{"d_model": 384, "router_score": "softmax", "normalize_top_k": false, "vocab_size": 32000, "positions": "rope", "qk_norm": true, "init": "uniform", "init_std_o": 0.0, "lr": 0.0132, "lr_mult_o": 4.0, "warmup_steps": 50, "dataset": "wikipedia_en"}
Below are experts of layer 3 (counted from 0) of a mixture-of-experts language model. Rows are named router (the router's row for the expert), gate (a neuron's input weights, with its number), up (a neuron's input weights, with its number) and show model dimensions 320-383. Each number is 50 + 12 x the weight over its row's rms, rounded and kept within 0 to 99.
Before each expert's rows: a language model's description of what the expert responds to. This comes from a sample of Wikipedia text that the model never trained on.

# expert 6
It responds to: Abstract nouns after an article or possessive, often before of or in, such as office, election, study, matter, job.
router:62 44 39 55 46 54 54 55 57 59 44 65 46 52 28 39 44 50 35 42 59 58 20 49 44 50 50 42 64 34 60 53 31 61 23 50 36 61 39 34 44 55 39 47 54 50 56 58 35 44 57 42 44 57 31 40 32 37 48 65 23 34 41 33
gate0:47 38 37 44 41 31 60 65 40 53 26 39 51 47 40 46 40 63 60 48 56 34 63 33 65 41 57 56 35 75 47 86 33 54 51 23 42 47 41 57 55 74 71 59 41 42 45 25 53 55 39 51 76 41 58 48 52 54 38 33 57 61 52 27
up0:36 48 38 36 37 45 50 52 51 62 34 71 42 26 56 48 40 57 81 49 53 49 52 38 45 61 56 70 05 67 64 67 24 48 73 51 58 45 57 63 46 71 43 26 41 53 62 42 69 43 50 71 51 54 52 42 70 51 58 39 79 29 50 45

# expert 26
It responds to: Commas, and, or, & separating list items, names and clauses, especially the comma between author and year in species lists.
router:46 45 32 55 69 72 29 63 38 68 66 48 68 41 49 40 59 43 33 66 44 42 40 57 58 37 59 35 38 36 62 60 55 35 28 65 50 63 47 18 46 30 34 49 73 38 40 20 58 58 81 58 41 68 56 31 55 55 64 22 40 50 31 55
gate0:43 51 66 51 66 60 41 48 45 39 44 76 47 40 55 31 57 33 25 66 44 43 58 37 46 48 46 57 53 42 59 38 38 46 50 28 70 52 49 70 62 43 43 40 57 57 35 52 52 47 47 58 56 44 40 48 61 58 40 42 72 46 53 48
up0:56 68 47 45 46 55 62 60 70 58 59 49 44 61 26 51 43 31 60 36 58 68 44 35 43 53 54 36 38 42 38 65 69 12 53 54 42 53 62 23 37 46 61 60 24 49 66 41 56 53 56 37 54 37 56 67 35 38 53 28 25 39 42 54

# expert 36
It responds to: Pronouns and demonstratives referring back, such as this, these, it, they, often in One of these; also U in U-18 or UTV.
router:54 69 53 52 55 28 64 42 60 43 42 45 68 42 21 86 44 42 47 41 29 40 53 50 26 64 35 59 42 41 62 54 59 42 53 54 54 27 27 61 60 48 39 60 59 44 48 45 55 68 63 36 52 62 38 35 47 34 51 25 63 50 36 55
gate0:40 53 54 49 71 49 40 46 56 56 35 33 53 66 62 52 41 89 39 63 60 54 62 45 52 20 34 43 37 69 38 42 44 63 62 44 45 50 48 77 44 49 34 73 46 43 56 47 46 41 34 41 46 48 57 49 33 67 58 29 35 62 53 52
up0:29 38 53 57 42 46 39 37 47 38 58 55 67 43 53 70 54 80 37 53 51 65 51 36 43 40 35 64 66 67 41 44 54 67 44 61 60 59 63 58 58 52 34 42 45 69 33 53 47 37 34 42 49 65 63 43 58 65 58 57 62 62 40 60

# expert 42
It responds to: Commas and ), in dates, tennis scores and citations, such as May 7, 2021 or 7–6, 2–6, plus list commas.
router:43 52 46 55 77 66 53 57 42 61 75 63 68 58 42 33 67 37 56 45 41 28 40 49 51 73 39 52 42 60 55 51 61 46 47 64 44 32 47 45 48 58 57 35 57 31 42 46 66 36 67 55 41 66 54 46 52 42 48 44 45 53 60 45
gate0:65 28 54 53 53 46 46 27 53 39 43 46 37 67 51 45 55 66 76 28 63 42 65 37 34 58 31 44 41 45 50 47 46 50 37 45 42 49 46 66 47 28 48 71 48 64 31 42 59 47 53 68 59 35 18 62 63 32 50 41 69 49 49 45
up0:55 34 48 56 54 51 50 55 26 44 56 38 30 73 37 57 33 68 54 31 56 44 61 37 56 54 40 54 53 59 50 26 39 55 41 64 34 52 51 46 49 38 44 35 67 56 48 53 43 42 49 53 51 14 42 36 64 63 40 49 56 46 51 49

# expert 3
It responds to: Final generic noun in a named entity or descriptor, often sports or places, such as club, side, Stadium, Street, Championship.
router:59 51 40 49 48 71 45 32 39 49 37 44 19 56 60 36 30 46 38 35 40 56 34 41 30 37 76 40 69 48 48 31 33 38 46 52 41 60 48 30 45 51 40 48 70 52 58 50 59 49 52 39 41 44 45 59 54 41 73 56 41 40 45 50
gate0:60 70 48 53 53 45 49 44 56 57 48 64 37 82 36 44 31 52 53 33 33 45 52 41 36 66 54 57 34 42 40 31 41 61 84 53 65 48 66 43 40 56 57 55 39 46 56 46 40 75 62 53 67 47 30 36 49 29 42 52 45 28 52 54
up0:36 36 61 71 47 43 55 43 52 32 48 40 79 43 52 68 62 46 44 70 42 47 47 44 71 43 30 41 59 59 51 67 56 45 20 39 54 52 35 56 82 55 56 51 52 51 42 57 54 40 30 51 39 64 69 57 52 61 54 34 45 60 59 52

# expert 1
It responds to: Single capital-letter pieces inside acronyms, units and names, like °C, FDA, USD, D.C., plus the relative pronoun which.
router:69 73 49 58 54 49 54 50 28 51 48 29 64 51 46 58 52 59 47 43 42 47 55 53 71 51 61 55 38 34 42 50 51 51 55 61 42 63 42 61 42 48 23 52 56 55 56 59 60 57 72 50 67 57 44 33 58 52 45 31 72 79 47 62
gate0:27 49 53 61 53 37 51 55 69 70 74 57 59 31 54 81 47 55 64 45 63 43 52 61 51 78 35 73 59 40 49 65 32 47 36 54 48 40 86 66 60 36 41 53 40 31 23 24 61 38 29 52 48 45 56 53 67 64 35 71 51 67 52 51
up0:76 54 47 31 83 56 73 51 35 36 47 50 60 51 52 74 57 59 44 34 28 45 53 50 48 47 67 22 41 35 55 45 56 37 37 52 53 60 25 43 55 48 34 67 57 51 61 69 50 72 70 41 45 60 36 54 53 44 66 30 46 60 43 51

# expert 41
It responds to: Commas, including ones fused to numbers or brackets such as 2015, and 3, after clauses like In doing so, or However.
router:38 44 40 38 64 68 27 64 33 63 56 55 73 47 54 52 60 48 39 68 61 54 48 38 50 43 45 40 40 44 48 47 47 43 30 46 68 57 53 38 52 27 39 53 58 39 50 36 73 42 41 62 33 55 59 29 52 77 51 24 40 44 36 70
gate0:26 36 27 55 58 45 37 59 32 49 51 46 42 61 28 52 47 48 56 49 34 57 38 49 31 41 54 45 54 46 52 44 38 64 39 51 52 30 71 54 56 26 61 55 48 22 41 43 83 44 53 48 34 57 61 40 46 48 52 44 47 49 78 39
up0:50 34 41 39 46 37 33 55 26 59 47 52 46 74 26 48 51 41 66 47 34 51 47 43 28 38 53 67 53 41 30 46 40 45 37 38 38 38 58 45 45 22 60 49 63 36 38 32 54 42 45 59 60 46 57 43 55 43 58 40 58 41 52 63